Experts of a small language model: a variant of Adam for the experts.
Below are experts of layer 4 (counted from 0) of a mixture-of-experts language model. Rows are named router (the router's row for the expert), down (a neuron's output weights, with its number) and show model dimensions 0-95. Each number is 500 + 25 x the weight over its row's rms, rounded and kept within 0 to 999. Numbers have three digits each.
After each expert's rows: "comes before" lists some tokens at least twice as common just after its tokens as in all text; "raises" lists some tokens whose logits its average output raises strongly, later layers aside. This comes from a sample of Wikipedia text that the model never trained on. Tokens count by the router's weight.

# expert 61
router:508509498505537504484524509536507530513528472497529511502496499466529476491489523475556511496509490503537448544494539478449484462522489487507488494500502498473509467463541489504524473490493491510495491527495511482491468517481523489521489475491530473477502470501482529491502512492475482500
down0:479502505543504500520506479516507473539530467467494478511470505484495523524477507516484494493498467531538453459482483466518553468472485506476517485519470473474481483480492532483486507503482529494511465493483472547466480507462516494513462483499546472520479494493473507502545471542497490493
down1:489452511519492472483484485472457505501472458474521491515463512467490481505492494481503516490541437486544489499525446489484479509522499518485515487501513516537506475498481495524479432451469514482476535513516459490531500507531503462539507522464499482473490534495500477473480496514490513488
down2:486481492499499529487513531463522509506532498476458508497477514494469494504514481479490513538463486514506513449575517482514506546476547517463457516522495494527498540558489541476521456463519529518540487550464480519516520486477511520450495523470520478475499489518467502558515519493507467481
down3:484508495530506532503546553538491463445514477468505507458541472512531510501497463488470500488486516456535505522448536520463537494517475521522479500502507511447482515509515518477454490512526507541510476486505509478566504502479477542540504486481488476496470513527495504482528514499537518486
down4:507508517523510520476517492469497481504500432488509516502533475490461545492485475530488551514475498452551526456558545483494498510491498503483483579504490516498517519517440484470487528509502472456513537522497466475507522525513519486509494490521501507485466499520471480503451488493534527515
comes before: "==", "|", "The", "===", "=", "-"
raises: "G", "F", "R", "T", "B", "W"

# expert 72
router:514470532461488506529521519511463505520553538452530465512484499472517466487506472546459487471453529488502462513521543524553478515507451493504491525473500515462480456471437466519505497481529542500543484516499473452528484504553487527516471505500536480506484539478471483524498542492494472483
down0:530479492503556489453513454508495453461510491478483542524494510520533446463528542494502479509489513519515533495505502494537537514474560499524498528515500518541523505475539524490484497507525508520486531519520518501523448534494515491475458555505464501492500504502500501486465519510518511477
down1:510469481493512528512523477521520519520491465510501461466497489458501523480506494516470513489484492503476494482523473503475447487540503473505533526511452525510536524448541534462520477486512496493506473495444481476467514490523508479526517495487463506471489458506511542523452532502461485504
down2:502479527526507566472517497463512492518505494511493533496521475508520486509483500483526526510531475512467516511539532497500530502535535469497516507487525519517518541499549513513503488524490534528488516471521481479505536498498480505522513503526509478482548505526511482488474479498485523504
down3:510506529503513527441529532502513496497508514489514494504511540506455511478481477489471484497508492484549513493457512523489486527467480483568530493509459504460487527438467526546520484522572491507495470486498521503449460450485490507473517505486514512497467495468463460484524530492471517428
down4:534512524493515502499481481537473518474492521482488497483495452515506483525514466500535477519495487504482508476531508509474505459471512518543475457478484463481506490467495483508493452467502472441511508467463489510503481462536510516500498502488466498548453512510445498452522466527481521514
comes before: "–", " |", "|", " (", "\n", " York"
raises: ",", " and", " (", " of", ".", "-"

# expert 51
router:504515493524501532478498499511519489518490514544457513521532496534517494476450543484514478540524526479509514504493504474467473526541535456528527453500553529508523536517503499563548510489537500491479535509480491534498503479519509545533507531478506510503495508495486503497538509507499523485
down0:499473500495557535478481466509526473457517526522527521489477517499487510479476482511511511490498473467475482499478494460511477492524523533515467503475497489496528486498535445518512460497484477484524522497521432466526518560485508521465528512454487464515511491485497485470479530492480476473
down1:498521499535475543474469486499497455502520489569472443502526505497483500496531490505512499486536477494517500516505557495500450521480531484495503498525462516504501506526466504537491509506450527545488456495515527437512550533484513522505506493516509455492575510461471485499465477516477487520
down2:485515553534518498528501445502474506504480487467535477469510498506470522490453501506512492480479525503493536463500512516502519478492485470500548528490543530525500526490518485562477487440459495522496535505532474490507515493544473510499535521453509500508543489488543497513470490493518493519
down3:530542521537527502531462495526517475480532505492497498517461487474472519517523530469500488538484529508510464482520495481518473492525522532503518477538517517503506534489489506523499502503477531499454449508526504490462506496520516460493489511531537545494524502518503529468450519474486544515
down4:497513496530546494534527564495533555462514496446504481504507450459497490544491533439455516481497528495482488474508499464525495505561491471482494491451507444513523462497547553476485504535534487458522495487532476526519493537511498514482493540504510498470463520475494510509520484508485507459
comes before: ":", "-", " species", " family", "\n", " genus"
raises: " ", " he", " for", ":"

# expert 30
router:519513463543468515459540488524481476530499486506540527527515486501503482549446546465518523521521527490532562489533530487487519545545500467515472502470510505532520491483555485533539486478497490524468516523464496480545520469522480521511484529475530507509475472487495493485518487517477512513
down16:530508492494482479499530504532521493497518500528534488526516508527486521491497532488509530498511480502498503519563516472479468544530489463466506541473473514481498501495480522469522471510519503553465512481499516504522511489497477511504522475491454528497522549588495504496532488486466490521
down17:542487509490507513466499505507533497492519530488473501473502482543533526526456490490478525474466495539479501502520540490509487493564530510479491508500500493478502521489532485446516473496480495511480506467480444496501506516503475476499493506510510454549472499523509519530511457554483510512
down18:512513486473475489489487488531477519519501518451491517518453452487499474484451534562502530510510473498483505473489477494450497490496482490492528509437492507526475534465516482536475465494475528463501489529531550501492507475452477536488514443477498540489472529494494513473518528505490508459
down19:560494520490518489488495516523529542492493486449520517496481494478529540512472521491500509526483512535557502483478536491509516525536582505510470511479506489476466495536492511483495489530494543499529521517486474488474502519484545524518512489505544465482499515507522500522512492523500454547
down20:458505483493536469520537501463509447478507519527467533522499517541517517501480473473509525473513522465530524485502491493525545467549495488497488471459508498518527497465511488527497451523496462480550493463538486540503501468499522534477488510551472507515542469482512458505534538504501500495
comes before: ":", "\n", "==\n", "==\n\n", " |", " ("
raises: " and", " of", " ", " (", " in"

# expert 22
router:478537518521482490498540490517512556477511516522554508509511509539480511484466480484551513544535523522499423518536516530501497491540520492505492498514481467482517497516518544513531500488555499476509503514500506486514482533511536528517474474465554488485480502470505486500468519494528500483
down4:516503471456521566469533528500542500459535505497496560474564515485498476489505532518501533486507459527520485468516531501519463497539515475515526444494471506480552443499493555434530519489521484513525532512485498491494470523475511492507500533516489502488488506483514488542487464518492493524
down5:485475485532496475483507516530496494499500535539473480514461535475527515495473483469497529494498487547499527544471518546545501525508508530519468518492479500486496506507482504503499485513468497471539551528491478480507492489528505485504494503491501478504513471463525447493499503527553548508
down6:523547503509491503502494484482485524521518508495508530509513512443553497480512508486489462521524453530485491489463511497490484523504519479519488528538496514487506443508506536456480491521488502474567514498502505479493478474489489498536533513515519450484485487437537469468505521490490542515
down7:515493481503483534493519524499527500493475515487490518510458419495511495528516492502540446518560511504536496474507549501536493520547449509492513446506533497539559526509489514436470495514510497477479490499501520537511509522548490501484541519494459519518495432471509472489490515520486463521
down8:512471501461513504485465496524528487510478488519485472505531539462486527503506546526471493494502478567480530489520482529494486514516507500459498467482489468508471493518496480495510491460497508497477530491505502466459487455486512539463473504470552551535514510497493530498514441506519468505
comes before: " ", " place", " medal", " round", " first", " final"
raises: ".", " to", " and", ",", ".\n\n", " ("

# expert 0
router:472521490507503504461543490481501451519512504491482532457502505487496495503482490489463516521516481450529487508484482461480477449496470512536477474474509499487475529468484463468452472524487495538535478566524527529478490541506477462507534516467536512527469509531515487479527511492522466532
down16:537509522509466479488520501513524519495518527480511534465511487457499486541516506489492505512495497494462498508513476472543493528455554501475495550509491503453526472536524479453531521526508518459498493523470476482544525479500478509498486485502498498519531527483502487488489539479478498487
down17:498505480452473506493518544474498474480504492513483527534523485473514528523470505474500543516511492517479517511500498442491490528513489550501481518514548499506494453536504514464485448495549478509500474509547476503524505461459495495484468464536471555497487521472484505454502491501513519489
down18:489526514466488480502497504473495481528550487477535533537514521479521520529525513529460516487471533511485485474480492543513492493523484491503519475529512478464529491461506538509533515510491505496519556510497488496452463513496528486486489477468485493462502506505478454537484531483504490494
down19:476467481508481518504534533446541542483510513473505497440566530492472468467541537501519561524501485478511480472525463483491512510492472515515513554502526542510510487545530453487539521519516513491458491504510505470521525465482501508500531521468517479531481494528524513466487479486493509493
down20:551510510533494488476454537492507545526533523512489510513483542514500519448493535458499519483491478478497487494517479447464483506549522522507531491542487522525444543493482530474536518520471502536507491494511448484496467486500530486468515538477473516469509511477528547480468452527500494520
comes before: " |", "–", "0", ",", "th", "."
raises: "0", ",", ".", "7", "6", "2"

# expert 53
router:519463492486484499480483495481515462460522507461510562474553524480517507507500563526564502467457469523529516492510520458536518515495501474472495523476546507533508532514467467529491550495480503490489499432466466491496524483535457466488526466498468510488510509479504488491486491520487484490
down0:565489505474461489502502500515528504483499495506501524496506492475489476496490470479510524472462470494480519462513525522476516509473517452493493485551513492490505491499528524510552481483467456523480500521458469531531500499487497511477510533489507495456508453476465505510520497474501517440
down1:514528487477495549480470549501465490508517532527492471465529529525488511540515489526484484504504490495480504447480561512508508490476519487464478482475512484456490495478541524499518479514494489462479490479486498447491520472506442528508472541412514537507511479515505502502509531494509525458
down2:537453518502464517485516521493516536515500473483523537516529486512493502529508483535492512481494535454490469504505453463507536515501477518465473452490530508512509539518504480464546510464512466488477484523512466477507492528519505471475516503514447509528515492460488506481484501451525487477
down3:553530520529544506501482534493488483512518532501508517494535548530448549503480503508437531492524557465486536494517498521523475491496523505488506497501437485495458478502533493509534499523500484506478509493498496527454489490527490479481537486542521474516525499493519490501471493493490515522
down4:523471493469559476501467479495501505481526510507459476492494506480487508477522482461481478462461525512527489478499498493481487507482510490481460487562496538471519504551534521516520504479497522489510522488499459558522465561505438497510544502458491503519547483536542513476497471486512536476
comes before: ",", " and", " (", " of", ".", "\n"
raises: ",", " and", " (", ";", ":", ")"

# expert 69
router:535536522522523539533517479507477487495536473499503494454443514517485496491522487497497501506529471493484504538482540450435462477499531516487531522529521491510471536492480495510467513529484477545478552506512486485488518485502494467487500517508481504512489451512485488532484503508523516541
down0:528505502537493549539476515465473541548504476479485509509480520513468511485510517480471506426518517536471485541503519489485480478465538493477503468549535489515497519507511557494487526488476465540501504529454488466502504495473495481511497456492457492456528482453477506478476514488489491530
down1:522479511503493489547497480505505457516510549500486510520549520493521472512562526497523499509499502502463517458515524471517509505542498542517535539476506511509534534497535515522470525499504481549484515498458504478490494494504516511474498478506513533454493515517512501504492515516550505508
down2:493488530492440505501504497479496507536449471491503464503493450522518535514478509498521492524510513493537513486506502512523545487526479507528514523519510502512488431513495491543515486515508475519473500542492504499484503521443454541526488508469517565497466538471485466452465485488480501528
down3:509496499494497501506489496521467507475511506453507535515493541530531496480509500508532528480513498510513491523496540478494512496481534519472470497447512506535532453501512522500494513511441513466509524474501517486498514484512496519490465525498493497452550480443511487510508461518540497550
down4:531520512501546530525447451491498506544517469530521523472478419515483474482461482469479515490514472467489498477499539488471497480506534482513448498550511524483523540498446490491520525512473522510473534481495496497501519510517502525492517492469521472503509496489496498498464512494470549509
comes before: "0", "9", "8", "3", "4", "5"
raises: "0", "1", "3", "2", "4", "6"

# expert 1
router:489513513491499526449540495496479525495476482484524513504505504468461458516477507482540514524521462522484457557520539463468491482500497469517493502480494481475510479502538506500483494525527490540482494471494528457499533525476488529504550506483525501493464484520519475498516454508495478502
down16:491496519505524470509428470546486500503496510516518516504491404508528528518521507524496492481484469505519502446524504528484477533491494523509506469499502517534482477493445442509472491477532492487495503502489511541493485512552520507501501515514480496506458508493485444457501486506493519467
down17:507498495494462482546471468493478510541498464485520520473480482495513546464490536547486484468467499490487476495506531530519469505486500490558501491521524526508522485475517470482474505496514545463523487503479556556497503484492514508506442494504520539469498497513512522458492502498502514492
down18:519497499519533518479502500508504508505498517484519570545511520467508481461509510476457495505518519513509479527499448512468513507526451521532506531531542493525516530530493506518549522557525509499447497499522506493511532521510471498506507498535507515498535544535528541455481502498525522483
down19:524518478528523492520485483518490522492506485496495483483528412515488497527520502504489535488506527498512483509497486479502486491501534484528524483541489469522465517509471473458510483527485517524494540543510435514545499511512506517530486519510491485475468508461505498532469506512506537574
down20:485481529440468516475508501451500490515503495515543498500497615479505488461487506495515474545481518498483534533502498524489503513530488504500492511485504514463522460503536516552521505474485479490495469483488535479512496489507512504518520495512533496469531459538516479460511509510479476471
comes before: "2", "1", "See", "History", "C", " See"
raises: "C", "P", "S", "D", "B", "R"

# expert 94
router:490497480498477493486514491587505462466511510457542465478518507506482504531518451522527517522501527496505542468539436498480493520493507504480460463479481508455510481513473482474503514528507524477496472486529515519489487520503510529516466461546532469480476534488513531478516506490526495531
down0:509507497481489514517451493474485502511529505514510505521466479493502475467504520488471503526478511513529496484428527478494500485487476450512560511532492485451547516470491478511552535503491519463520566522536517486496501465452509504503480526464528517477523494510498525525455514456492526522
down1:497529521538536473508494497490493475544491506457532472492502566485515482484501484533504477515459464485482505502463479500515520507516501518509500504488487504494483528507465475504490527521526551570465530471516473496480489483529494461496501527529497505502517494537517472458475503471526488511
down2:518498503483494527492502508527454482515514501461492517521519526464467475486490457441479499558487508531506521516534506473485515510507518451490501514507529536506511462517495464511490480517454502488507491528492488494473496464476484521477498452518497493473523535494507474530507462470542537498
down3:501489494525498518509491501509505471484482505536489513458462542466489502474502524473482490522500481533506512506474486506495484530526493469491544492501498512504470498515537466511498502533485496523514511502521490514541533521534513502495535493442475518478447541479472508511495482538450470475
down4:505543451515493515497518514480505511482485489522503521511486477479510486522507530511497477539519514544527466468460525494489428527500537512519510524510492506507472470464490508524480503565519460532473507499479473528557513509510497502504527512519485510512470436476496535490488494510498534509
comes before: " the", " in", " as", " a", " for", " to"
raises: " the", " in", " a", " for"

# expert 89
router:494505474519440516551505493593485471484523515506499478487550496490500470510475491496529523521515548505497552435493435536487507533544521505498483495481487515520537510493478449506467490516482497493514493503496506551513472519509508507519505529484502471510485514489504490504519491503510503498
down0:527490468497528500482538513488506518482475531481536474519500529541482464504515442460479516484506459516495519512484457475509496496528546511499533493469520481514487503536508531441534492520501486490477494525466473508513482479486533534511468553526542506481475542528525496473519524459531527506
down1:474441519495535505494471503506506538522547510531515516539467477489501517496492495517513516513502491489488502491531505510530471490529513452498484514481537538477447540546526495550530478539522530498495491528484430500466493499525539439515482533514507528485497450511516481514456543497493481532
down2:471500482511513517485490544429500505563509500505513521512454497489502500480551503517524462495472480490483537468495537493505473481533490511492502519466461470507522541516486492522465524477529513516507481531495498549486507542483516479450541457495482518469536521542531469528492481475549511499
down3:539500487487526498542484516536496453481497491462502500513490520490506506508496520516492454490494508505500482449487523508480497518522483546485485511485487505516496516480521468467460507518503487505492524516479548501514492502486480501514550518534527506511503466516495519484489516519510479509
down4:481473481493466494453511529479518479472499493479524499487520527463496483491494520512507503497455524505515515507474469499488516497435467510480515545526520535473513441518521504541518503505508480485502518533547500546471481496521549523476520471524462544484495497530518547506526479512522474489
comes before: " by", " in", " to", " on", " the", " a"
raises: " by", " in", " as", " to", " on", " for"

# expert 80
router:458501493495540483508432483499500518465513500471474524508524502458506474541473504500530521490454487506520459492462502474494506511519540487478477552477545531499513495459516479489477485473534485512474497505501485488550505498519482531491504467546531509498518514517512479505502483526521529482
down1:489504528498492499517485501385523482497533506504513472502474492494516509505488530546481505536531487516512486539518529485465494469535476567487515522481499501534508505446507490520475498533499516488491534493510464489533492508502505494514513500472462477525479463515462544499487504484519489487
down2:472530543517512465486519492475484524523527491505454482492525524463462522514510545541482479518476475532484508525546507523477550483518509495489503522511461455488500464487507538535487508492516498516494507494491483511504520478473514475426496517515488486467519526518513432505490563481491529480
down3:494535512557492520545447481486446522508528547473490501501533481510513562477517539498530495495519494470481482465451520507493526497489462519481468525510522506485515502475534503475467518506491486489525485482504538515543481475471474505510547507526474486436513506545479503521473531495566493521
down4:480502482502482511523497532459469516515496470452475504503491529542454527486546520477542505498540489530534498490467501510539454518515475513527527524517486508512491481546514505526509448518506540492512502480509478512482501528503481497467482466452535470478499440484459518462466463520559499515
down5:489540446498500497522482485525506427513521514484474496511477533508471499490507515481509541467547486528491522490521472516499496494510480474505515502483514563468503473528519503503488540525571522498483541487529511474513507513452533460490491493489520525498508479475481540489511492457506522488
comes before: "0", "1", "3", "2", "5", "4"
raises: "0", "2", "1", "4", "9", "8"

# expert 38
router:494497508473520505501480494534507542515487506462489518514504523470486485508500501533531512477505498480521475530537501473443470539508459518507478531489496529524483474502522467490496498469513491468512476525516462497450454485459533489455524496478535511529488506518498537519525501484534499486
down0:481499475504501495518467495526551487494521491490499522528521447549496521508519484494499462493500483488478492519495500488488542505482519491551500539549492485510541536488548518450492543503492505499525488515493465492499497531534439550485454547459490477495508515502501510479509521502547497475
down1:479450476507477497541497466476524496518516512487499494541464519537524463475535504481468502515517527493534519496532464540498482507448492530531487463508541505520501482490525516509466475477510483547475533498505487524493565492550506547521468506491549517451469457512465508497517535523488515505
down2:463492522507537480489484456484488511549494526483526498495495457516479505514530528481507505460487520503497492528513515535471472504514530475524529510507498516521512462449508587496563526525533492502509500497515497528539513527499510546476485541507487492492487454481482545505475493518439482512
down3:513513493487494476524499493507478538501522521479523536457536465488499509503490494487499479497516514531480481496495476533441467487502521510487531506489490467509524526504503491490514490510472480445500480505506523532505465564479497472480472515491498477505509505540524525512566463503540500462
down4:508572512500525519484536485526515495487506465490516506461494511468470520518508481544493506501446514470475534506506492490539535544549520498468478508472443502480497534489479512507479491496522548489502518488510510486497538502502527455456498480477488469496499479473479507502459499517487474499
comes before: "–", ",", " |", "),", "==", ")"
raises: ",", ";", "\n", " |", " -", " –"

# expert 92
router:497511453522482477530516499564473484475519507490506512465464501508464485469487485511516513515494511501499500549523519476453496496464538489493504499537514469470482499532524462500465452536482518506540465518485504487531537466517493480527509486511497528485469519522536511520543458513515478501
down1:542506475554505501520482512534514500474488502510449497489445538514490479517520510510535508513471503475440467487502514544525508497481535500507563481575476509489531520519475510511496491525524481487475519507502556496510509495519492469464470496537505552520485492487508511501476535481534521500
down2:521514498581471484482526523482527518470526521483457504529525439473519479553496524495476510529475515470520479480456486506519518497498537484473480499480485441510536531500483498480478447464467490511536524519480483516530560461513487500517499552500522474483472486462479505470484514491463488531
down3:493465535509502444521484491471500509523495495496450525495556501520489520500447513502503513532517485468516503501544472514493514497502442498499557476509530434532503469504513499500525487534437500501512488534505497479477497456480486522476513504465512478507459505478496497520513465509481511491
down4:508494482494534512429512490412484516512480508495539492460502480488492472495507475482483479509492518526474435479476529477508535487493492532486491518559483492521501544506538492477472492471514518499494506499493494539514539531503530513500512546463470501468497499484481500509475490474581508524
down5:538533474490492511503508477524511476464545539511536467444474483527497510502529492515505480512529495481503502502505493510510562502477467542496499499460480502493494450495515511494486493472493472504494511528471498520540470511525482498525523558476447505504511508509450446494466513505532559491
comes before: " a", " the", " an", " not", " also", " been"
raises: " a", " the", " an"

# expert 16
router:460468482476470495504506495570534494497498479499454519520485514510475458499557496502506520496530513481463506516516511485454487514500491491498496525511508544469482481554416491489471526509471532534539434509543504475485536502483517486537493510523537505538507511515501461477498523492499460528
down0:462476492526517512499493477539543495489491482482505485470484457484501481535528498506530520485515504466505472520510541523455491510483470474514529462508532501508499522484483468520472502514502490521498536506532533516483486469490460490480477528494509543500513466533453474513457500547511474474
down1:502511513520489484532494516507476485526508481520500475473482458486490483482497478553459480489495492420464424481476495529512528493515515510467469489475513461505473498482490476482517495508525513494469545526464478457500483480479523516517472475451526518475530469495492453549536472542562477530
down2:451515496501479528475491498472480544523482496462480488456468494477503474522522517528483527550495491496505461490488527463507450474478488477475526500499479490516505507520484501484431547513549507459488501525517507516505535488484511515506494465493551502530487477527489530525525487486477476479
down3:504485504522522504486489469573481513478519521474519485516494522475528525491517524530499497502534479533530478467493503524488487501475485530496520525503478525524517481495503509530517556475532503454493482482513532479473475514494529453526481466508528476510530512502501491491479520523461486521
down4:490557533490513458483480475489453495521466504525526475468476555505492486500484464486448521524489513535509515527510458485457526512495554519501524557481479512500508530556496472506511521518477497498529520494506544523520498509521509513453511504544502497536467506497505514523492487444462495532
comes before: " the", " |", " of", " years", " his", " that"
raises: " in", " the", " of"

# expert 65
router:518495483500481518518534512532510471496501491503488508516507511524517518500466487499487536515529457462518553482503528475495510487558495499473508437553499529516510489435510528516488495500443522504489471531507504484506481487487459488521495473485450472544511497537525515492505498515504512503
down1:498522511478488494468463521508531499535484483521486476509493490499484485532501485543460521515478489474476492521525474515528486536510506486513464486486469467483487482503503496503526500565504502497509502446525471542508474513529525512528505498521508503482484501461459489478519533474488542495
down2:507540485512518524511512470471531495492514502493497490518511500476494524458497534471477492499543498557512528465509460463518504482533509519433462546445476450542542527489488479505505494498521465521476500443477511505452509506522464468531489542514483493487461472463526486485517512517480516517
down3:502466543538505540497495500462529513514483485500480524520471458511508491508535492520513526505505500495452526481523475517475511512512504482527497552528490520509517413541469484471479511537532462488514501541506528472565499436547491461541536476473522498513513501526497478501488541502494486497
down4:494542498482531496476505538555464477451485528473558513488502544501521467522458501493522513516524467522514472486541506508521528511527512514510513525487494517473502508473534517521503501506523515483487489512474498449540494497489523496504478466481549492532473551522489503460533470469504536484
down5:474515538471464505500524451533502506484506479509474509457501502482469537488516471511488478511519497482539507532491466492487476487501506492505486521485477530514520476510525523535499507492507465496471460485531490514476462508510500511453474477494512508469546493504510504515457515519489511481
comes before: " of", ",", " in", "'s", " also", "."
raises: ",", " of", " and", " (", " in", " for"

# expert 29
router:517462517476501520486511527579494471531539536484501491469459506476513504501520520521472527522464496450480528506484569496497482503520481529449539493493495484509484504491465501510465513510524558552524491484503511493487485490470488509529524528533492501526508480545471476518509464467530474530
down0:496525482491529529527485486469522462538480473449492477505545568502521487503536541489477509503541557435467530530439466517470503481503469540485518520549545467528484535544506463513457500475503493497541466482513502512498501501444479491518468520503503527505500503520490559466478503494489494498
down1:456498490527521518555501486516475518506535539486485457496484499499439515509514484480487560458520482449516438533491466494519486504529498505499484503539471462506515510555477465495514530507529489537499547549496506489524505482473487495471483456448503508520488497489540469461500470509513480483
down2:507505470477512511512487477487505519479494469475561480504490421479530545510524510473546449526510507504491498475503541493486513484467489490468486459481466496525496471460517528502537504477441488499491458505494502503490478493457560459509548519512490498432505493544527513494453499459451517492
down3:476516504530525528566486475514524558474527507486495455546488442517503557484515502497512489457428522477475469543504522490505506488461489511476433480494475491498476485519482546531467516526537471521427486516493479481467485487537521505478497451515501451504498536512507512479515519515465525510
down4:502512488512520508496499515519466531496487531537489501485485509512516519464472538483457495522510496466533511452491530464485502493507519494498528490507503476496526495455530514462484473535436488549508549511487480521515511456479471501527517531457483479487499424505505490507539533487489476488
comes before: ",", " (", "\n", " |", " and", "\""
raises: " (", ",", " and", ":", ";", "\n\n"

# expert 57
router:514484479490496503479522501616481467482509495473545498508561503511482510508462466500524521519518499497510545454504510511498525485537525477498492482500480507477518493494506512488509501500533513524486498477471517492485463543526467483497453450507472487515476495472507532475459521488504522485
down0:465526529501464481470539508492534495471517511497507484533443581464517509483512522462538492459489479471473504488515514537527482521542486455498516513437473530488485512511517468459519484464468454508519498459467560477477538442501497479531501446510507532476486486524536471467530517498470501495
down1:487533507508507455521518541508522493527513535500492516524525488510526494486524533504506518513530524484498516538506482465496504473455507514425460557523486483506500524514490497531550477478543505544532534490510515510509491486487542483533473490539551532477504468488522533520515445539495510505
down2:478481545456510524462502528478517487439519456524537462490523553515462520501480504541499554513544530480498479504502485520467523490487496497532497504527514459522485454527497521524496532442478540501476498516487527489460487495493480507530515516475502485487503513493517454479510516503490455451
down3:505520481460499486472481503478510466508472519532495483472504491507491486485468545538498527490523475466517526471497514484493521466481515491540480534481483527534509503463495439545455528493508486506518507457491487480523527535512480515521505497475487539477499504525509514531462528505496494477
down4:522535453496547497501477557488513540539506505495515471456469460505537477532517483453464512491517471479528482489523491515434467473490536555500503542446508512468493519480507467505511511507502506495487502448492556488519502523498469510510466550503499515499476546508510522461487449466488553489
comes before: "==\n", " and", " in", ",", " career", " player"
raises: " and", ",", " |", " (", " in", ":"

# expert 12
router:477533488517501518494496497559509485489508482476522502491494501489523481495516510494495520512514516520516553544499462518434481498479514482486459510476536520474498484567502492490526511529495498515494496463551486526481489492484520514508470499519520506505497522491511496481463485496493500510
down0:502554490538502536529508480530515503496510529514457512508482485490468517505539521516508492513488512508472481496477491484523506527523472454506505473532486548513497517488533534492473523496496487496519512537517442443469541482521467484507500485492495494451526463507511475471465491501452491492
down1:521514480488524485526485499509528456478453492497504538510536490500503494487555538475505492467516496462486517457488485448475464509499499527539512524464500500524455538489487496536525489503516509470497513514479462511531540517499514467485515509495471525541516527517488460478471549526493483519
down2:539532500471485485533478496531504501498524490541450484503472532510474498496489519453474512513479512488456516478501514494474504503517556483490528522516479484503500547505536515497497521484515533480505502508502517550488491489501482539535582560453518488478505477529457533476551560504456492473
down3:491503485542486487477460471498511496501491479480521487511528572487490505510500524487563483455522509508514503494501463502548532522527478486464477507465496530488533517489495459448474517528498477501472455467546472500511515513505519486543536540559529503526505504471546521529456489475488464490
down4:448490536504486498474551519512512508510531491506487474501498587509524479480521501445537491485497491461476528511502488530509478470502486522505511502484477500499504514512460515511509541482451530501512494518518522545494522522468531493476512488534513541519530505487509494470566511526484440490
comes before: " the", " a", " his", ":", " her", " an"
raises: " the", " a", " P", " H", " L"

# expert 47
router:528504446505546475513449491521495516487470538474517514499511505504515448481446481495560461508563490479499521516524498490495510514526486515582517452490509517503500511491496495521506545457491477495524458481478516484500493511472489499497502526459500515477497500506494506485496531524472504545
down16:508463496522500513467464480522521488462526483483531495445515540472511472505498508513474493486473488430514491490460521500519484473512492497502514454512499476513474447478465475491489498500493521515519504502451465474503537515502525475536536514497463509446518474537533522529535478508507531484
down17:495475496486534488508490517470509505507467511514509506477508454471499490462462488531484467489494504464513485499470519455506491504533508500528499506476493535459467508473501477520478524490538451475530505496515501471512561497545461500486513512460537545489469522492453497529493511441496475502
down18:498502482504491510493510487460504565503526470504507425509500466487485508509460519485481521467497470515496495474486524511489499526506505572483467505500471502486496514531484497542506464498527488503539500518469551464476462442529489480517498510495486462516461552525486509495487516449493500510
down19:531545530476493485514522529486462556484533547495484500498469491463552492475562505483537565526521504479486498497542526505502476531528510530531502512463497487527532486467521438498509479494464508481500517492500501471511503484480472486514508497489515512498479511499488469504520499505517463548
down20:531524487521479494520469517596481492541499504499516507507441493487483477502456511509523462498560480498471508544491483512525528514491508464509527522509562507498490564510503487537518527480513471548518505495508488510499476516481466492501470552499504491491484502533532495532485502496560490509
comes before: ",", " and", ".", "%", " in", "ing"
raises: " in", ",", " (", " and", " as", " at"